Weights of a small mixture-of-experts language model, trained from scratch on English Wikipedia.
Experts: 128 experts in each of 6 layers, 64 SwiGLU neurons an expert, 3 picks a token, a sigmoid router.
Below are experts of layer 6 (counted from 0) of a mixture-of-experts language model. Rows are named router (the router's row for the expert), gate (a neuron's input weights, with its number), up (a neuron's input weights, with its number) and show model dimensions 0-159. Each number is 500 + 40 x the weight over its row's rms, rounded and kept within 0 to 999. Numbers have three digits each.
Before each expert's rows: "comes after" lists some tokens at least twice as common just before its tokens as in all text. This comes from a sample of Wikipedia text that the model never trained on. Tokens count by the router's weight.

# expert 12
comes after: " |", "3", "5", "4", ".", "|"
router:543464480518501571474538468577537533507480578527484504457432478455482533460497467476473451502545507512542436466458504460541518485522520498512502454525461568509447533526532498419523485504472490499530483540607424531449458524486534406476523518510452484551552476458551467502468497513458457547469437540501480540556455511477558496522451466518416481515576430451549473448568513550473515529566444524390535440505562514587538502437469492546483469501497476510447472537500462490486538473517482
gate0:429520529487493539530543444502496467544415432479453458496472495454479536504517462535477478524513495555538450541419520434521486506544442518516461526537454474555443519426501420492415509560517495493518547524484545498461481553488431485540415444501520481562549447487456482530528497575443508513514456555551512490454499448527524506574479462558550524517510509521509461484545479554426514550478478532448563572476568487545532499523477513575425449524529541426506465473560504521480494509542547
up0:511407507529514539494441478527520450539426473553531462506475427534504436514494513542470483449552466543435512553546566470460500490464508498514481541532465486569509491548505488514526513462506621487489509551462476495436544529517498441540498501462492490589469460488499471482586494468400566553509453510510465456502548449504492449550525568478555564495491452537500457534529483500528504535503453520481447513473492453459522430549525462534499495532417417508516570466553531588474437526495508

# expert 78
comes after: " (", "-", " \"", " un", ".", " Un"
router:558506467561512536498534450556492509506421525575494501461469525515541537447514459498474486544482567490518512586468532483466530490541531459520490466528491478493522475603506400448450468565481519467502502517513460509565427551522559468543503567544451519584562517479515464551464480445453469521496476438447480521503502504480480457517492434459510494518504477551518467509570440528446463520478499504521589549512573421537477491438505539521435510522580531486457534559511413538506542454473477
gate0:515464532519525526515527520513489477476437484534507463487529527510463525486538460513472454539500543489466543556513555469433517470511489494503485566447571524405504500473535455497499453492461511532529518563491441534483477523490511444506521520519432453482468484555449482578550468517494475465501445487477577556488472504452447477480485459465533506560495429546562601435598439505538524551446414463505546476473577505613454521430565508495500497483515497515514564467540398515543484525464485
up0:448476598545473486517466551410520531500480514424496527463508476462524521545434439485574436487538514492484579467530522465553421529489489530518497505551465562467553478477548529557462543465523467500472545476517429567476454534420504480475454493483500590467461530435572535506490474538513443565455552456519450521520480473441525435541499536467519511500519538479525460465454505484498447437566506493533506527531497435489540483478420532492485555509479525535538518460610495499523509496568476

# expert 67
comes after: "0", "1", "2", "9", "8", "7"
router:551510542496506559484478438609483536552517504499535528480479481516506551484446554508450490473468459533538504484476499462561565558559495446488480455472441551571513500547572431474527407540508508486532533478516465486466458539559455458451516532477450485511557445535460393466462502517531531498491491537511482498545533527477539480525420467526418537523537509516520504478540553506416446497560422525469586491520535535585554484544475453477515493497487465549464501513507427569530495485534524
gate0:504530481534470436479525517458501502508432433534577537484525520547536573513501539487536543496501472480591565512485457493442461524475418516554457516521446560468464445506460473524576489569519540438519595466448433478477493569487492464524520512464495424530458411519587537535506482489458581516578525489484523494503448448461549535495443508532508498476514490558568524453429521511514469496522536534503541519551474520491508505445511474518540447449482432505478500517450501453499488438552427
up0:568475473524463457523460484531523524488481546532475487538531487567534580511478529466526537561439516502478576513468531479515480504459524478532495480528523478529504484464481520411522517622429484506481530501553500535507521502512494461440591476450465516574481512445544557459439496471467525541472500472485515476461435504495501490543572541563454512494466446535539543440480497517503524495517467504487486447437483541497396467398544471505526458474491543544568548405522459498505559411556446

# expert 98
comes after: " the", " a", " and", " his", " an", "s"
router:527487477471502496473577503517456569519513515560496514536485469531491498484479501480508444491543519495548436516403547496492561529499503494564502479518488534553505449573567435459470457486428440515546467478531496534498477582478493485534547490451452546590508433535520468536433518489469509586491528461585486483487507509489497466568455462476483521481477491566493515541504436563482478446525492496436502555556607432635511503494515487572467453526506433504442515541503519490519505449518508
gate0:510485514513518521588531547524479536453484577525503468499426487527577541458504569438456514495495493504504445539476581513562508468523514441539425471459477461459517555510424449498526548491509479503486499542465455421441511465482473538549472524441442488491524499492518463476512522432503433574428503475592436517501525489580498529518516485514544505507454556537492499545508523482590490470522465436468451501597502497507478520533456472559451442483442458488521575534563451513574474481497516
up0:510503557507537479431482504519521490479442483511523521521486566458500541444536500472480514525493451517469509421507554493503514474484479532445502465440445435414480582484495496578473533536476445527527478524518517438490520490511421459543514476434508484531540506539470510477472471580453512493531521470562477543508501523429523529498523488475523510457425526448486463573511589492537572557564441402498479515602535500495488500506540457534482518459509507460550584491508506571549474502372536

# expert 52
comes after: "-", " |", ":", "==", "|", " •"
router:522497497453514515478544435517465510510520564519441470517478537409459500478549458503473474499526472548531493483423494526537512493515519464530511390504509537483460450599554412496542438474463493455564459505531490511487432531585590454506513545459443552519444491573465444538426465503516497530507487514524470547506502440519564530568477459407497474567547530499531546557528471482496520454578476517458539500570525530482546456517489529501512458517483490488443506537512523577488533480432486
gate0:448484458469415475508578487435515564446540481503431506487578522511463541510531503464459453472395499452510476472471512550541512525544451503466543532508532530509570514508571436521462514521438466454496574500589532522487502534564570475496537501573456511472452536544431438498527442524491485464509510545486456483519488445515463578556490488523492414510532522516536421499532514522488562508523499415441543462507569470438507528496526499518489444462487477547478528434543454510524527514503552
up0:484529440482504495503553542495492502574512497499512498470513538492531552490493512553535455528505553533539454470559474613477530491448423437475516541531475493548553479477485508445547456440522566582494458516491514512485474535489555462535450495442527450539436509474576462518555528483527473536532403538455579509514518439491402490449509537447473526582529479507430503511495512459491483486478502534503460485456518546507446495442499441539467550392561458527525478494534438446472549493559499

# expert 22
comes after: " |", "9", ";", " backing", "k", "ik"
router:536456488540515570449516514567543547511482542518472488475407509444483508437516499477505452520545526524517477425462546504550510471509542498560503460560473608516435528531537462439504493535488519466528490530560438521480440544558569423513521526546440483552541488414525471486457459544456468561460454518520480523536477498463559481518426511522418477503581471474537453497589492542466524530540460510418532462522552483575548521459502515537475449487490476499469466531481441506509551492492466
gate0:484516465543542490502600511589532460500442455484524520474498515533522538463506464520494481491489436518590550517530430434509495485462525520487485558481492479533436453525513467438515465447517457488532477508486403543512542537529495533509500516471452464479571471509486527463511557550457520640471420538530558467478488438443494473497564433510439445528505424558491452512547526514554515526491472524528526499452530469441474514521560506552505467473488470500439473439550469561555516471538561
up0:553518546447452526560558527413490527463562515481400548460551489500544446451523503580474464504485499496559562465573442442547497543494458471540469514527503451468514525486579569484539445466465515490473474479518518508500491449570389515480499524462465528447496573495431460433467528528525500531488505516514525494522473559525475550489492461514546554554584461578453501499513501436518458527533518479496408529527512492543442490475514492473507476464495459473487545453565535549482455494509434

# expert 75
comes after: " the", " his", " first", "s", " this", " her"
router:545522477441524561477524523534482491517478538539440496499504476464425580458490540511483484533505509528543480487429532535556528513532534469554491467473452550472470506544525450502506458554428492460506468508485438513498436554482483356472534564475462489526464439555545477485383474512462513558455431483483473538504491480503522492510404479437466506500582480496509553509506455576512544550576502539494530485513512538514509532473469528532420461469448475423447516522489531573524527489512435
gate0:499553495531489471530513513487494398568515529468484547452478589543494466479561496448434585578524441480550462472471438478489543556562475522500517528460462506539471482477457471460447434551485557549506433487541460458547470491485531551528436518507461456565527546488466455557527540457514504547491483490532523425529483494507505406472561503528489492499471511513506525529445511548561417547487542527578537508522524484469448398462493503540527540437535512509469483492493549508467520461418501
up0:541413496482474395533552520508532471522434510528511473488530571498521492506511475518473567491480515475446499489452545541468538532436495469494483576541477532540588476434444455471533490458474481509482560482436512491534521471544526562513450514525456556490540507512531530433406477482537389564523556493524540470571457489440509513511498482514531453518406508547454516540492492421472549489497477551485555457502545491476494540544481487461564515549557564484488445425463457495566526486495501

# expert 25
comes after: "'", "|", " of", "(", " with", "’"
router:509474499418500521512553479601557499519426471574440561475472454494480552460487520549510539409497483507581522459494442514532522503538521443545474472440508525547486507510473438479555467467490483497569556449546447464511442515481529478478542534521495491499510470443565471525497521514532462502456413524500528492547453490443505445553370519458472498509543529428588542447552535541494483483551479464413567508550555484501490563469525503534484468542509518523477494553481518524512467464499488
gate0:489540567498515437482504430507542462464436502514395542490415498488512512439518541508516502546507451432480565461548455513476493461551488463509512403515473535545541535513491434482519506449607534515481551486572469432535430535528499489439539583515531472452524481472488452519469463480460562507541505501534556480489510562496488500535461528483558487547519542515525452513531497521516417529558601495459444481473537512427485477535534478457487461570495520476476551518413527479508531496469542
up0:451546535477486584519498520454471562520535572425475487531501508569475496545523486565519478443492504472476498456465451461485494487524435541477493502458534523450448492549482519517489568565464453431459483490450517544509551490541460493450536457531551463396456495553482527555514475472464473541541460562509475519455513477512457541422509471575504595476503514536487536473506577561567479494502454477451510479527501566548476490496457483572518517436441500479472423536598499486527487547521432

# expert 117
comes after: ".", "–", ",", "1", "5", "3"
router:493547490471564454480494478631524496468516556554449588476436508462494463450473506487440424578493568472546489512502506507525573518511541489547512483446484533533455511525491413423496443542504482451516545479543528489526419550548450477569477558568452466497536462477439431511464452503534474546481498459543473534511491482474576513523509487518500457554543475415525531497567542479462519531475424522491546491479621548505541519501484502504512491533483487486448515519536533540505488487468498
gate0:527576509525469524533517496473490486452534536548474551486454493551537565480425529556505571465476534489503445420418457511537536499493503479529488484428534507491491476469577454522494405507475511528527541484550516564462466592503593502529474498553539510543504518465535429571471503450476438479501503388490472532476570532525530494459442533445590498471508462448518540424545519473525497502476538492525486497460478505478514468506554554494486454454443514491587485514460498464471457444489562
up0:495537516446526468468436466541436459469479480509530570547463563488545466541526498471415460531532485510539454527490460521518499531542557557453513469427502460516462465529483524498493547569535482484489434558448520464524546465531454545512547485459463444518500517456529530485479519491424557503571499515493517427510455475463492451453476455521477496476497543531455450601515453512499533493515508493473517572519476488460493604517443501634492451557494495452502513485467507514459561623539499

# expert 82
comes after: " of", " in", "'", " to", " for", " on"
router:568481445454562531508568462611497577514434493530465547476480474527475490447543474504406466462521471543520482476491505473506541506502430417589444488495509555544502515474508465496501439545466456522538492516529445512503508545496522426532520490506482477495520449513539438523513550510528464535459480543508437501597439547484588498541474504473491473523516510440524579515543447534441491452564509510436516542589537485577478560519561451552501487511522494467469521533453516537452520521504526
gate0:568561497543507498443512521506459454485504545545457541456485523494490505547502483493513461449459438510553479530530459538496457511566564494480506550436503500489525523509465550438449340535484569521549519436466433450538509559562486476523516560539529534512428475530572447471439544397467527471507505486470483505486505505505507545518509471520463476445482507513527499476446475502509510523483498535444440474483471523520471608519461593460521494480462430582537541524501513495526539570465488
up0:530530501457477612493511580531447599535533514538530485433480467492467464552499514511498498473476517458520449528550506506444610493457464470538542544396492493529504482457484490427529456495468476460510496395487494503493565479502482501512522538464499480510599513421510494523567516503606507573504553478525464476549541526530502478475496505563487421481467512536446515459460515526446457479514526550427466509481498531561495539472464491492468483523447439478519578451505544493446482560490481

# expert 65
comes after: "6", "5", "3", "4", "7", "8"
router:579458525533493562490453425593507534499484539526501582492398529465493495412528519506478471507453492543547445471435438520547491565535451418526462487509519522500454453557590441422473444537474511483534541505542461486472499532550517517545517542518450509455544435482498413477501521411513502475468530500503459572518493495493570436516518489497534506496520489475495547502518460464497414464527460522421526518551519498514516468515526457524504470455508541507395473564516454500510515490537500
gate0:569520478523524496478468530468542553422512562514473554551511525453517502495469362504479488474468441455466485443479469532548476524484522547535524404513507483478484495511554466519474474434441434493416512548507489534452535536506537469483493472614528557459509507517440482454542513534549512429461475492464493505521528554493504497498458467524476473565491494492435499583542548581518445541531540507443513496520535439472555438492467518482560558475464480464507488611516526536475481551537496
up0:526496409519545484567446452510488503449481525550451472533484514505459524553493435516528387518488438496515572526489500586422446458529511495531508455506543521497474487479570497494515498451465465554522579495510473480532606516529526519442510432520483515453515511546458539505505536520467531547505499509501419574551402503477427522494507545493496457486473526456421458510456512548461496550459491529424525477453492538586493604533521521444482517474454523487454496561488491531509501536548495

# expert 62
comes after: " the", " a", " and", " The", "s", " his"
router:498526523492513533485532504530508492479473528482501482557464537455471528465439428516454495510476543546590475506488584448579575499481537535550490461507457557504508519567494425489487440577442484428544496495482496517458478529522502452494524550459456558541493440528527485507392415510433491571516473533477478540514465491552513483556477469453476513510537469427488546518495377563467496552537481521445494456503538486527535527480455537514447488516502444522449505555411510549500582483505485
gate2:508496505481536544536428510490527540531523476487456529505464491488544518415566531522432520529547568461524484500502461525532558512535461548469534500492523600496483502559487448546559533480512495400449461491456521527490558552509497477508521576496540467519500567541459430457425550503527489424418525561418530566514529484563495528498418463456502484513534454451544496493487461461491553479521528475530507404520503479521465517457588486439428524526507517451481466431498425480500495476509523
up2:565534515540498495519492462486509511444426569533525494427511501478542443481508443533569407515573495468468476558548467588504491501491567521536539443460492430568454457417499528504525474489447468503496508500521496495547567499498526493535522521433500491512448475501539535536545520514440420473553532490453514476543455586477438491514507425468535499586459483545466510512476547513514516484475508522540490469461473515506398517457513478476477540565458430545528495464444503552486543579552440

# expert 9
comes after: " ", " (", "–", " ISBN", "See", " $"
router:519454482495585525546513490588545507544496618498547497494518471533520499505477475504500467470415502510548488436495484492543537498506479489479495429535454562517434484498521440458495411455444472479500537466562495517478489603454502430545543528484432443530564508513493448497464520517438532524480486516495496506505498547490494400531384509502510497556526517508559450528566459532462481524565442511518533450538537477556513506475512541479408461481477534432462555482474525527521580501504491
gate0:477540509442450487482439457496589514567479461512499469427520475462487498433541441520485457491497584509556512496541428493442475459551532457602525515481523474541457601499463540447488508511521474490478476505475535577551482454518506480470543462500511514451539570494545503578496466487524558536513489479445473522469548528478475521424542437531501605478444442505539484491561527405447503469514464466448524514508464499575488497526522466497490496508478465507509512548473538502610475517569469
up0:474507466405492530386498420483522506507578482481408438533517551458514471496501444533476440512470546506536522500498495517537434534490545443482500483562510551495463485521471494481553527510528461516469500475506547457502584478484516573529513522456497488526530470439506470509457501565568564546523487483420487499554507584550510482540535558498501534440495453512499501484471469479467509491536412495483499478583569508481498508424477512461474545521398562515548509534456544530574414535484470